config.toml
n_experts = 128
head_dim = 64
positions = "rope"
init_std_qkv = 0.0319
lr_mult_up = 1.12
max_grad_norm = 1.0
schedule = "wsd"
train_tokens = 268100000
Below are experts of layer 3 (counted from 0) of a mixture-of-experts language model. Rows are named router (the router's row for the expert), gate (a neuron's input weights, with its number), up (a neuron's input weights, with its number) and show model dimensions 0-127. Each number is 128 + 24 x the weight over its row's rms, rounded and kept within 0 to 255. Numbers have three digits each.
After each expert's rows: a language model's description of what the expert responds to. This comes from a sample of Wikipedia text that the model never trained on.

# expert 3
router:092122153099114152113103138152150108081179136107156119146102128158129155146112128139153150112093101131080140138131101134136149101133126110138149172097135154186147125150109084154133146127142108104163126122112093134094144132125148128147140117133135161120119149128099110094145128149117100104118148115162070133130115166154110109113141067125170122154086097144102148099162153086123165146155
gate1:163091129123135125136122102149110151103143083119116127110111103116192112139139121132138152115156216129115167147136134125152154102115152156131110125157109098146184095146118105105082118133114127131123089186103120107109132117145129119120102121135097085088137090131127152116112117145162144111100141140142117154122134070125134144171120152129112086106149136090129106136161117151139132094159
up1:101139116125151122137131153108094104170133124119095132143153114144114157105118147133099097155117116121155147116115090143140146164099124153143108124144092088111092115061162136094144097095090138155127129125130122130106101141156166094165137142154114124120120146099107120114126106160148173145067132130120156120159096153090085161082071162127097115119125126134092123137112146136102144101112
gate2:138176129156156149128159085118159165127135131125115114159129150143147143112086149100124120148123139135141141134120155116136135114132178118127078150144168120135109161137081121147119141195122155129135109131114134108165138094130127105137114086100143099169130104124136131124134118093156095150096111157170149132139121123132148131169149117136129136120167157122150114117030137084141085124124
up2:125146150154144142110091094108137128068159160093110150139142132187104143121119177097155087124133142122123148184111167106127113138099143114144109118117131152165130116150102154120166147156127144155124075120143099091151127133099118135170129098111158166122101064147154146112136116108122110139131125096167127115112125153162134148155134090146118130122146113121121151120128174121145154131174
gate3:125091166080133119105102105072122188100121106146126149152129150110128159145135111169104153140118137118137118108127084191134069110167129135134094125139098080109155111099147118120078124149137135157101129172121139115127147155121120086100101112130157124125117109130134137113124164155170148145109145126145132145093114117114175091147117130114115116096143123121164100107142110112113096100107
up3:140125185110129087085097088110130168098116145156092140122117131138157126135107122128153137111103136114116115128116125138120092107156129112094115101130152136136160135086138101114121082152125122137112178141070113113135177108118108119112083084121123151107135132147124153112139186146164169159149084126129143134151151135101109130121155127132117125097154135144170083099158127082142087114140
Mid-word fragments, M/N/W/O

# expert 6
router:103095118129165097140118149136143079116097125071113102100114155121138144130159157110099143158073121124116137145099129110120101129094160162131178105145117117108065187099112118134153118100151114120163131100128135144111150114148158146142170107107137138113159127098124168132111116138142153131121103138146075169146124152126162115101149158105130120126167144086149104106135113132172126118140
gate1:101087143121133160103080118153159155183098137152131131115139140125123122153117084129186141108134134137139142146123143126157143136124106065108111139152134107141128142147088134163125119136109120118150124120130116088139140196150100086141149117128107134110129112106100123088158149105112128143106155134146169097154100109140115165148151142140121175168143135127092108177110145100073155124104
up1:115161149103141124079119146144139163105160099140168147168138128099141137122106106133122084115149144150146134097141107143149138130142079117137077149117093161158147119151122127121111107157101155140125139175131116092126105125130134124101163151123124165110109117160104145111113167147085148121173155108093131073132107110161088129158124151163117106127102106114122106132167169165102175124121
gate2:119106141140148137133090089112098146115154150108091082115130123113138074152147110155124106105129107131131112075120105122124143126170139113147105163136074127120182147081154072112126143132116099116099090119103122143146098160145124097214127119083145110083138160111140086142108134099128140124099114134134121124154137118137131100162144146128140110122113127100140147104141156115153112114118
up2:126143121133177136145144080108117133113101151130090089127117107136142138121113185113104120089142152106140084084128098138127135138124123108134090158141114107139187139105153071110158144155157116104134125113105133139153161120124117124191151145123133115107137139114160106115134135069103082138079141121134123144121150119116108141131161180118182146131088132088145161123124122143138131104107
gate3:105149179163124157105113105162133127160149138106149103124135146131122134150142075093128135161132094102123124132124148146131109114150148101116115112148159136135120148121110082151126093127082140138154148092080177138113129093104142094127153152174132117155112140127118095126122151113139104132082139146164102098160101131180109152125112123147150167124126127131065103118101168117094163096122
up3:146094099146121127144131126111172124129139088077150167129107115118131135121123124131165169114090142112116139173122171128143114153124116098104097089124175134160092101125090155172091129132133115088130164135104185179085136149108139167133109156187132091127124148112102135115116125141118142120106122122133132109120109139129110153120109136088127123163154100121124188082140134107124123134125
Capital word starts

# expert 8
router:122101155144136129154141157133128154097147121109174134128132089084132130076131141095123181100130115136172128115149111115141143103085121119156148159130157099141149150113131139096175124160134145122116092144145138109132128099085110115140124101109109109155142153127063087126094140123091147168099135110131136135091131107096111099161118129098148151103127148122127114061177160132151117116144
gate2:121147122187128122131109105117088140137161145116122135139135195165124117115146137124112157167140173150092164115080103170141138158140139133065135084098118117142128153116149088125104123128133120161097145111105107142130131119140125128108158128136138115125142124154166157113159136137118095078160132167111136110116169169114084104112124147131125126138147159109127149118069151088128150104151
up2:149131107137114118123131132098143119174130132093192133112148078102114145102166085119114118118091074138145146116162101129130145148129149163142134108144108093086107140136119148124102112117155122102157095109152151131125119122181120161127181146120165126130128112130092146117144141094130115138094116137102150118075122094134148113163164113144117129118099097138132155169161118182107121110085
gate3:129146116098151159137148146145137183105141116160117175112126113086112124115119092144157121133123128123126123105123126076143129141061105138148110114143140104127152095148152146127141153130105122149123120082126103081122126137163146134114059077135183119156103113134106100163118136133116127135155124110154104101185116152172120125126139134128148142113170181143105143107082160119123138107133
up3:110105170122115125130122108154126136097162115051123120150129121130127144139125183094130154147135132156130144121170073186132122110119132130090163146105107114138110135094113116106133120108178156097177125127131137124109157138134162142150157155130094150139157179121142147143140163148113108139145113135140137121163130132116140074140131145118128130131158119113170147152121114039111135123133
gate4:112138131178079133111172087128128124156097177198109085154120134151115110150149109169158139143123076144097112119137105105122158104138146168088128115139122178087114120129140135148094140138147123117137131145126106119157128137142106106107125146102147094098110097131150105079136084120136128103180171154140141137118098135132137127122148127119134126103130104124160113171086126131120118103100
up4:137117122091182165154171147123156166071130120080148133135131100083138094104140127130098124112106153161132081127122147112135135146132104073178156127134103112126139136113113136106157120131118142149170108145107127133097138120153119180174118141164117156153143113128118133134118147116098130130111105072110092103133143115121101108110156138124114111135096159139086134098173144142086116144157
Spec- and suffixes

# expert 26
router:112113146130136161162125125124108093124152197091119108128110109158141160111142115128124147123122119151113120143106156101119122143115175135106127156128133143073154090101142102149123120096172131117162089128112135174143147150136117164130142167106116129137170142111152106138105087130152114109106090148151075117109140124101163162132141100098099148142172077169090121112138126111133119166156
gate0:155140107102153181091140075140164152093127123169132101172129108154144139119135158131131106130145118145157089099134101117147162152147116114129133182180110133130126139120065140121120131125138146108134136117157114107126127095131107124207111107116123148144136083116137119115144152105084117150145154093130103153114128089136115106127132116102131166154102137145165113125103128089152132121077
up0:105155137156102146143111132128131117114140116104102093158127148194075091176158127133098116177140148132126112099100182163129124081122134111167162156143120183133128148146134125126102121113121123117141097101135158118083115119116121134162122131089122149158138125135172080111082114124105130135143149094155074128103141109144160130115144106147144138141113131128142128105098139090139097140160
gate1:116130149112123156091149119103109145169105101107177103142150123084124126118128132147094120133178128086135136127099115169107148133108077140086097150147120127158113115129145120128130144165111163162096140120173117136189136142097146099123122088086143158126113096122105148134155146141110136115142112139116157149159162139130134079095132155140125132149097138135108060144154159150127152137096
up1:196098129115161127135091142122122157145077117147118154175122112084180136140088120131185141114144100142146094136147124156161145186117070113107095145131103113151152132126128140134122130139083140091120160125134100105146129147151127118137130117123125141110087100120120156135168167140091132129134141087134174137131087168151097115128128131136120112146121128117108161141169120151121111134099
gate2:135165183142124145113108166133079139147098120101136098149146112112124139179120092104139086136179129112088118141123140193101121114125116098105093136117126135162110130129131090132149116141135175176095110113108097117143132166107158114098121097112102131126109139147123130138130179142119090124118156146168130124145137170159105120109155143178139151142127156160135096133096143146105118106107
up2:167135148118134124123132159117089157136080111139146120162140117108138122178120087106152095143174119133119095112139154173118117141130094097122082136096117153180114136147127117113143112134115185145079144120105123087121133152114148115101145103103086135122102132134142158138143181159076139089115140121148125133097128161169106141126156123158133119146136171157143134101150148157123108091121
Capitals opening names

# expert 35
router:144152142151107118108162093100152109121125097119110133146153110135121147103095151076167145134120090131145082118159103150141110140107108138180128097110085133101169100099132142085146143108117118136158107098135133161119124169134146108134154087133140139166096154139091081140117123115103147142141135114061113096168122114089131141127146119153164146139132148118116120153180122098132109155101
gate1:131164095107123146144123099103164153127141113148162111119140166143146114087149141100145119089138109124133123115123146153151133109167142106156150183165111114130112124088151136144151138132169135136099105134127110091146163129157103136177105149161120121098098104121145136127116171103112110155160097126132112132165116111090085154100134095100131111096068163165143107153116138153138112117179
up1:116091135137110112093105159129100122120105139112121130130097116107105154130111121157111141197119162128100157144137107135103130143087115151104115096061121152131150138159116149094101116141082112107115122113124138167120124154142128105094159129092120123147145167144136151137109113160143135117127144143102130130085168116129165118151090178141124113172173106065087158129146119131135126148088
gate2:145145145165124119125172131125128191077126154114122129146154114140131158136140133127144113149152119116108079079167104152137109193078157157174123126150121166104126150109101107125122133132115108118111099103103128144154113134169100144119116136086143132112110143168143093159163196087124135130151113145149135123104108158139131106146152136139148152062156118132124131127136142106131124124145
up2:160159153157117134097158150114125195079138173131141112158173121127136140154148124112156122143132125119109092099158112145123112186084154166164140120133140151113113169118119104150119138135113122122128111107116108148163117135186095143124116133086141144117124125175139086164157176104142147148140103134150135144104108139153148118118156132137139153060164122145150123125118166117120135138129
gate3:140163131118126121138165108164139118109053101124119116128139143127133101137109137097109132168174125118151115115107142099156121102124100111136116117136085088145141146165115150115118087103105082170122107067120165104140090138125162102106122081140130106160050177129122163130119141098129132096140130142146109120140121130113142103137161124144134103093127145111143108137127143176134130117098
up3:130157121118112123138145116152131111113045094120126125127144120119136084131108139088118122151179134101151118117102129085157100109128080103120120117129091102142160138155124157126130111096115094153112108075105163122133107139136156113117112080143118113171057198123085164153119135116144153104123121139145124118150115138107139118140163128145134112092133140112148106141145127174140137120099
Organ, further pieces

# expert 34
router:164097147108106123173154137141120172144108111094100119151117143109137111127150133100090100107133125109082087168132149154103146151159117146099145144165156122142111136113102151136127187086085140148135140147125148121145151105101089108139116141124142151107143132133093121109070160136151135124145151134110149123118181110095154153096125143113088140137100180166116086149148145124160126145116
gate2:134142171172147205153135138135176174118125120108146133134181141131131145124139136162093130107101057114127134142162166130128159112126144097115143158123102118112116092155158133112123134156131121157152152109134145162150088172137105129133105125142131120137137121128118084102131108115153181128150138101158123117123089138117162083136153101163132157104114116120106107135128137112141128095178
up2:113127165134114138136132185156135136175124120096141140131185133187117095103180066123117117109091078110108140136143161126134126106105123084110178133108115111095118106136174143113127127140131132152189136144130145144115160165127111137096126161142099111145118129120130084119103137113133152130173129100147126112109118149111133120118168128166119161126112114118108077138139131096131104113154
gate3:117097126099158178132118164114090120092091148138172098115127112152124068138157058148121120140074093124149137114138168126130126132093113110171139127118108165149119120113146146135128116137133144121111109146159139150137100094123070102141099137120166108105135101162128133171118183159157147150092122084125127106098130134139120117128127125135127122141143131140104151092146135154141170152108
up3:119104098107139153140142141099107130122128145136144114147150098133138134153116093131108131129100149121142131125190131144119119134149098108180106103132135124181137114137133105136109128143147173166073132118175139183133122115121132146118106110165154126133128099161148093119118185175136119152099033160138115154144128130163108118137108131129136108153113135119119097125107138089090098099137
gate4:122138140112075131117145142116100132153099135110119067103117157119129063143199160109143157130146206132107135127122103101127129102127144101128126117127101080110124139125130133087143121163160156148146130126137125099141095124130130109114093110092107129119132139081147134135134147128126138141181138096148116126094108140110190113114144113186148113124093134103131099143136145119101142095131
up4:123141174074112077104098112092137130086136115126096098158169117142131192140119152147123106168109177159135140146163118153129154143109090120137139129135132146130124114179139105108123119132150122123120103114157136095070155170121176142096133135178147154150117099125142183122126165113128114123120151157158145158103137125117131142108148175122116111124135136142157126105131167118134131112135
Inner syllables at, ar

# expert 55
router:171122118138119131107148158127139101123165174140126152129145128102107071115119175094132115113128155153111097120120101135208101118131105150147113074144152098098083130099067144115134100128134144138133102141125126138116140078150104155114154140135116126154116109174108085083140141139133126161132121156136146119101130105121141150164152138146113079158115146138122164120139144113104136163108
gate0:130139174116113150146140130122132169119127138138104060172127123129136114121053107102146075149100096143131114148135091158125145147135130136145151166137134126190134108135087162148165120105146081187150096098116146106138162137129144090134143163147146099110128093135143128158122127147100124127112139106136117141131158150168126127130106139102145108099128172092137130134146128136153132170105
up0:079149113114135127108122176088149131118137220136120112140117134095126105109146107097161137141123117147119092129095107149150106121162125154117138117115135069134136104152136113150130145173132159158134137132109201111152133104101116145129192131102102097159101158154151141180175136116128106103145133106104099145120139113116122126159124116128119130129140142085116096119131119147124119123103
gate1:142119165169161176148125145114140117142114118123168147141140081165112151109127101104117142160074098095134072117154113139109123118108124115144157084136102141107121156118109146151094130127124133112147137119136122166119121157146116103134158113153123103117110147126123154150158162108102120122107097134150167104143136137166137154174123130093090104119183112113128167132114185113104166160085
up1:092103119129144101080142130129105144150131097113110156138131151132117120107099150137165102131173165142116144134129115096095159166127123169087165150119130120077084129096151098104114159083146141141139157115151169149144124082128127169116114092119155123119124127147086115136109146125150122084124112154131150126120165122114100130094175120167141160122058134124096108139152109152138120128135
gate2:129134126123153164128118135161142129132109143132154107123157141177048107143165143131149154121142158149126122106136119120135139160142148137080107117087092086084110143147161134065127119148113136085128123120127119120128116141144154114131115153138131120097119180120068099169118123159127143151151144105122107118112113163082119109119105117159172113095099111084105134170106104128135129105141
up2:148122139148117090135153116128137145112162095155101150120123078106137146104143160142136106149130147159121131095154119144133150103137118156109135149138153162141128071118145064089150141130172154145162141160117097148143141117162087139118122134104094122111160127104120184079116133126122136100098101110132131088150148126163140110144194114125124163134137142153144176122153166166113113113137
Capital initials and sim

# expert 43
router:099107110144127165124081134104113100094131133090125096102173156095150148102101106140116083124113178104150138145109116162137105132142154124100118140105093108126144101130091139155135156138130205116128121124133115135135159095127130094158104142155158103113146117128144160122089134116133101160106090138139148092138133116125103084112130156142090137121159130188139090128116106152141095097105
gate1:138146129129101098152135128105086141128146110136100069115110154131117150143141169112160124105155095142134143150129083123157130129169150065109152137168148103148110127082082106136161095152124137157117136137125079127109125130167198121123108154171117121112146134138118132106129113120133205138129099115135103139149104107131128153102172145122134111083104133139151132143113131119101115155140
up1:142126119086130131113140155128168135152112122122123183109142136121133116131133093114126162113134085086117103118128171147139151149144134153146097110144121090089154129131142172133144169153114063132107120147108107138148150143117074180141166117126129116156125129112109131099157113082149088119140147162153089116108138116058127103119100135120155100161166141121125080137132110125144137119162
gate2:145120178130136136162142100123129128130133140129188166161109165152176126107123110084130136167156117141119120141157134151107100093127119127110161111098096113119115146135117131139105107098129077152136152095156066126106129106134147125126135132083092125164133135090149104163143132120119104101168121100160163167127137131095142146147138118124104046121111153128114143150105137134126109166125
up2:139134109092114066192139100140096118118170103135111134141155108116106112136135127122167137139147136179146135124122135115103177135119138140145127063142125148126112122125134117108095112125142151114122175084062111101118096119143131183124129140127141156125106140175123126087100107176133177125180124152126138130147121108126099110096150129121096133126131132119102128107086109122117134159093
gate3:151143136127106110150143165158151163094129161133150114162133148122136157112101137089124135102172106114107110106126143145131135145108155100125132146164138083121110121115118122130138100175124146167161111101103070134140146133144146129126106147161147089121117087111149160163166120079136124104153133180195143139140144146136126122127196112130122112143114131126109077100113137138100083150137
up3:108116121132105114100121121122069107163125096109119113099124146146095095100167114134144117185114126130174145144123115110128132130105104158122134100080101166157114132151108113133126120090169120095123154105156174128095082154090105118136124121101147163104126145120097108086101147184125136132137132069091085130116107107148121113120104149109116129135114144144130160144155130131118178154102
Sentence boundaries and quotes

# expert 0
router:150104097095125152153130111122149116110149148116104081118169150131181113094150117099131156105150101116097136161119166064155150130172104126156125117148138106118140161087113095129113124119131118135120152112125136148156127097117123114125146159108141099148102161142129100145148125167087145141120175119142141099162102151122133161127137123093081162090135138151083093133127099127118095106177
gate3:151126098134147166151126148083147169124160134143157104119167150129177158104123132116163150135088079126101133139105141120145101134124123135183170165143098096117131153103138122184148136104125136124141090127108102115129127136160135124148112127136176151141160110102136122113101144128115102143130128155116159097149110134085158110136132095093102156134181119082134084130141099111110113138176
up3:159125129100179152143146134114158159141085120140158124125137151121121139131127157119134150145106100161099155166110125098161104108092128082105197152151122119098116150113148098157169109084142147134135134156173127096162094116108126127115151144087130111143126071119150131125137150172129110126188138150128140107127132155134132090096109092150121111145116101106126147130116100110108090138164
gate4:130121114142100088106142162133143119114117142160123161089132160110079111085129185165102129113136154138139135106155131131114086104146133134112159113109118139169121100173118131126079169141154146118156132125134115153133104126085094148090143128137133141138110191176096132123131118109171130160138146138098116093120095144089144107141086137167117120138098124083163121111147124106129146148095
up4:120074156098154142118087140103110124130127123151114118117141132117108103124125138172148058138119104121154169154139123109170148137137134128103156130141074142119142082136140102084130076099139150130094148132159079136124133124157179099106136142125126186094136107119146162106101143165139149179168148126132119139126111133132137121128114110146104104129114110131139107114116114115075103077135
gate5:102120139121126134117159097103172132115112108154133132180121143090126118122113116149142106202136098094137113115123103130119135137117112120101109155128120136123140139157153094125181104124124116121111132166152138087125083112161116105120105132111108152113111080095158128096109090128091165116118104087158114160118114102160150110080128133159157107132161118094170150127139185120097092112132
up5:105122185180108161101133181130114143163165128139122140110088113086123122103129146147137125134088153138150097129112101113126145132091136100107171112148142147103125098144103116117121142103104155132099127071125108115159138157121083152116119114154171141108135114135128163168143142118130108119137108139090132087147135138143125141146061140106153144104146106101155089162107143181143137144146
Numbers in tables

# expert 51
router:147109084123136140121156126127138141102156155151110129118102114089103098148120148144158139146136153115154151113111102126149130124098123134144106115103110115105165120126075123101178153159136150134164100124128133111122103135188161131128084165116151124171145159117147135115090147135108084096117119149121130104102141104120081100208115084131133104153118167117120103103102123125151128098087
gate3:126117159094158127109151106139162107118137124146106096125156144139112137110119150144145105150146085116138098082152100113141114129144147065079118129154145094123144107130119138121209121130117130132113139139152137096129145159130126143099083148112104122134102119062153105134141114153146218119160115109142108141142129136116146159117096169121112091097130124151163140108138152100126122132140
up3:084142125123100160150114155132149114119103171149135120109107101144157131127128092140116099139124106091108058121142094086123121102104109113129117121128081148105152170124164112101134134130092119123126191107131127127146153130117118110130116071147116122135132138109123141192125112113104161122111126153148138161159135164172100124142119132091123098103093098136126094103144155175130134183140
gate4:094148109164153101136137154132115181114123143145144155115114146144146067113164115122112163119123114096085111130143138129139123111099134192118130142120087187105157146124137135108119099119150162122066153109120121143167116137129085147158128097100134146133126140110121094177154129086107139107120135150115121124054154100157135080146151120149125124107137123101112125147152144158122114130124
up4:145125145096121161103084109153117066126118124117109138094125131132112165151095143134151106130094138150145165168110145128119128131136089093180134109113145080124140114131140160146123173135091089145168091156121174145111151107131124117123133114186117134102130093127138155092072118162141096168122106128125135115172111154127120163121120147076173119130120131109118107118124113128148154145131
gate5:147132146157141129102145142126106141126073112153160152121119125135139099105124123072117083176151104119136101112122104093153165161131112153120096125191130159167150148111145137106135121102142114116154135128113113148107074111119136070146142106156110151097112113110116155086112133142113135085124149120138149096132166132193115137178140104169132083113103126106119126124096108114127130131146
up5:112110139131167114096130128143129139124081093127137146137139131127147116110116158094123156125113107112130131132130087097161178156117099186158093131159146140147152141131120124139162136113162116094133155144118105116103092106127139084122152095154134133093144132127082158101161129163107137106097134114117143082130171116211112122152158107165142091129133146129095108098125102110111156154149
Comm- and hyphen-A

# expert 28
router:133083130092103163099127138135134148124124164129140128124101139082116133119113165121076150101158120137129111098134110108106129187113130154151122132095142098144140125115145115132142097155143083112109105086137131122116156144129148137129137069117110124177130132098124105149118103130130135091175152129123068147094148124141122107141179141073146119119109141094089117157128110123147192106096
gate0:104108146139109138136158093109116106130090142112141140165084098108139132138115082129149130117131140089158125091084084166141151120135178080119119147103118109146170130132142142134084112127120092162102119138119099105122131101132162091131150078117137091103132168109130142168131114144119123163140179101146123138130116137119140144112109167120127099124156173127111138131109170125114104173075
up0:147143118126141123105117148151145124128155111150098104092148145145131124114153175126125118160145117152077145173170173073122102141130121153144150112159123145104081148130103114127158148148141166114163158123131158164131104141127090155134106178154126150155114091107119116099109131112116119085110076175131143115149128123136106125132152084135122160125087112162140134115145072113127144095158
gate1:108106076126113112094103174117142098107172137128138128139122119129121154145153125102108118145117121128143104152144162139132176127136121097146100127149145146133130102148117162151107096132133126130149106148084067118113083124139107106141159118126134172127118133149129123094113111085124140186113149128123132112144113075161097137156136131131047085109161145145125137124178141166084129141141
up1:100127075124173143111115092118121095111146137117132139130140142136110140105126199104124139150169087114142121156153091149123138110108159112100087122126121112148138122067128140158145071134134112109125133151101113122159118154172137156135068100151136155103138082087124127126105102154133157141150126134114133090103086100080095137144138094112102130096143123117116111168119109133114108130129
gate2:152126093167083106119120156135111147171125147137148111107140087117113117113121150168124151130133113101169114079123185102124160128137167123109127102089130112083135140079117156120141148129123148086155084127107117107118086166158093120124197120117155091144125118127162100144120128130107131155150160125135120135158107105166145097180159115122148153122144133105117139132129104114121167132129
up2:113154180102174134143142096130139123106116106124096137146106150153137145155132115079141123124125147156097134155153067160149082121136113159128124150157118138166111105159138111134111106139147120145103161141133149146144172095103169138140064142159094153101137147162102139101140107140146130112112096109113150112083163166087095158103099144147130087133127158141139120121128145123142096113140
Word-ending suffixes

# expert 30
router:136117181121084122126154110129081138107137102090147169113129160154155124172167143160149101112138133105098133122107149139100114143141139103132086118104108129135117088085127146138138147113113112119136091143095065148111144111123129131151131101114118113148137115161133158080096154158133115142177099166153124145178139105172126165107162097129153121136127154118153106134101118131129163119082
gate2:175150091093153112117146120147140125133174150113092107103152098107103155136139147108168140133160117163130117111144084152152160151118100125110108147146157111093108151133121136134143171157139169114140164102139126113073135098133108131097110120113107145157091160103156101166176133093100124129136147130138113159110140164102129110168113114124137122099130095166134132110174138126118064118131
up2:110180126120153124142144103149170130118134137134139133097109118143116101160104129098165154145137134133144095112140169123113120106150102086127101129120166117056133114117109158094139171106128127118120132139144105135144134169112180136149138099153107105132120151093103136162108150114115098138140167122126145120125162082162133143115178063104145123136157124125106135157151151132151111062156
gate3:113124124166128108151154131106150108119138117119114140088142114179146093136120167115125078126163136146149076123133121097149118121148179160131161146135126106124179167124161184125112121133116155128130114144145101141095129111141138132142103133180117118154126192112132151116156092098147111155151196147141114132118105131120134132167162097135130147096148175144171105149146106126125138128103
up3:112140121108127146104124119078081149155140114116125111163113134107083140121154104168107160145110138121138150116086144146108136128126079101150098119112138129111089077132114089112123125124145133122108123160116147163123109170108116138134137141115152118144160086157144086112132146157132146104112089140100121154114166106165139127099082172159142115155052095125112139107108146127127156171146
gate4:133093094129142105119154119129122153161148159143102131110142163141136134110104117202134068154132119118166103111111098169149106109107176115086103102123149138149143147131105129131126140144095103155117121139139136120181111132149147102110074116138151142125108159125144173131179142133139108119134155158127145112103135149099142136169136172137089114150153098119105122163128108077091108125126
up4:162125104124118098089133119147121107134156126125106145129142162153128146116103112209115069164129109110187096113101131130133097122117212109107106103127111146178126128124099132133129092133103123148147147091140119132159130133170152114121112163165130123126116123131152161092139141159141114120157120173128113103115096117089138128146120155143093129140112096156109116151109135097105131100107
Mid-name syllables

# expert 56
router:119104142121114090119125137165154146090132138119126151099167136113172078092115108119114165118118171113091120098141117142141096156123171122174110096133108123139115093102135148176132098125097102140137155159115123171128111176143111101166143145159148113114153126113111162135111135113098127106086085148136119128148133119131164110088123096160166123144143118158128140117156172101115095159157
gate2:119094132129109134128089147119135104153134119105104128129112111095095179156141166119139122145102120144185156095106172134160165102126177114105149103127149104100076119136124113109106140171125149131164087108152138122123120136146143124083127137130124130143145097116124112148156151163163141173158102106113158073076131143101120173130124082130125129110103154121141127160089105127123154151128
up2:118116135076111140097129154140122115097166144108158104119144126150111131108174077118129102121120095113141122119178119120130148146069153114070145138108085107123129134147160131091182120127126174133127135094155167136132139115144095119088109133109109179123144098106154157155108129145120141155157156119120139119130116120131072148109144138107129089138109108170075092125109143148128098131137
gate3:141109053167121136077148139136089153131093116102146132172174134160163101151143104140111157067143167145116148128133103108148118121123138144172165107140099147103105138149113145128141123104105099106121099107119135126101103133145116118143151114123170102119136155114113102138148162111104119108131121116117186138128077117115148148147123097128156097099139114093141114141157137082105123137089
up3:135131151162178112098120155156155162146140113128136121112160148126165129094132100114139176047089107120083129127113127145141148108133156143112133122101103139108130135165088175122118153163121093133132129133097124150115116166147109141141140161131150123159127119142167118108132126143123117106137112115168091090119113154139124118124153113172132115098138105136139052157156121150145117155178
gate4:113149140162186181138138121125137156125147092113140115168137153170134112130155116143118116120154133133122140129088143155158153106176142143135126122151103125160102115131129146127155118124152078145125093109112112124086101113161146129130126109162144116089110137148088126129091152155106143116173136103151079158133094191159109099123106124132127096080185138127125098095130139134094121114148
up4:124117131159161155122098128129168119144138132152146152149159159125165116110143116119135125103125106132115113083102119165136129115152147152100099094123099118111108107143137141121127121129141094146081120116083126152130105126159150140152142136128152077070103141153128145118092120152102108137149159181130095116078099151111063116112092142113164085092148109117141083135155140131115104107171
Where and W tokens

# expert 45
router:130141110123105121127149156102114160125168138113129118144192131119174118127109125108115155132116101118120171149125158083135078143132129101148154105102121111132156170104099140095092097146065095118106137144138158120163167096136118101156145118090122111132081138124121148112121132136107161138148105128175112134157152132136114084152120147154098059097156148133099120128140113106096121129121
gate3:104095082144069093115133136142118111152130150132164141101093133135116108124078101175108152116135145151121115103137107100141116132148154136116192097115089146099115137153156139129112114141125130085157167099096105152107136092103038130117150146145146141150078140151151131153107126135114138128139128109119124134125073092146103112134115132107135107140110095112154140110136115158121118141106
up3:138110172145165199118110114108150160132137133118091120173170143125143162146146151096136105172170103078166125143136151139134142158092135124154081158143151112137129116091136135134156130100123128154129099145147166137121138140148192130150102094127106098110155128130098116112142136109125166124140103145135139147127187161114128162157132111133131133126128155114091106138115132087150166135107
gate4:162113116119115150153158130132162149126129119114153125138139159134168162127131092139112175176151107159124146136149138138154130145093128125139132143167154130123153104156122134105128124146103067169133137098177122145156137111151145138137160101158157075106107145100168154108074134142127109130112120125144121135121127103122145120137173120115141130133155154151067108126082078114059122125115
up4:103126133137140102098106118135101108120117115141101127112132096115107093150134174125128087075112143097142107123115107114116121122166117128129126120102106130140104151100144132155133130109154179093123133160071131097094125140111097115119092162097101175140142118146101097137189116116142150131136127132113138122136113160134129145109077134139123131117102111105191146122179187144193155140134
gate5:145161133112113159164151125162082117082087129131110104156150125111117130116178106145162132159160115102125104142160133137136114152080123116117181129148106153120147130138122197168103121150157137089110126121139157142164109152154140163137102134141147101150116099131157132144151155097143172072157156101135169106124120126125150146169147131116115120112145155134103136107147121141167117158115
up5:133122112132130081074105130133180142156194127132130164100115156172096127111085123112119133090097122178132141113119150110115132086156122118127095131105146148132101115131110090083147118118086087135157125144139094113099127117102117114146153125115106149107143136125104148117087096136110084153112102149119071138130155113095097096101123109146145148174129133142129105145106139099095123115141
Appro-, was, No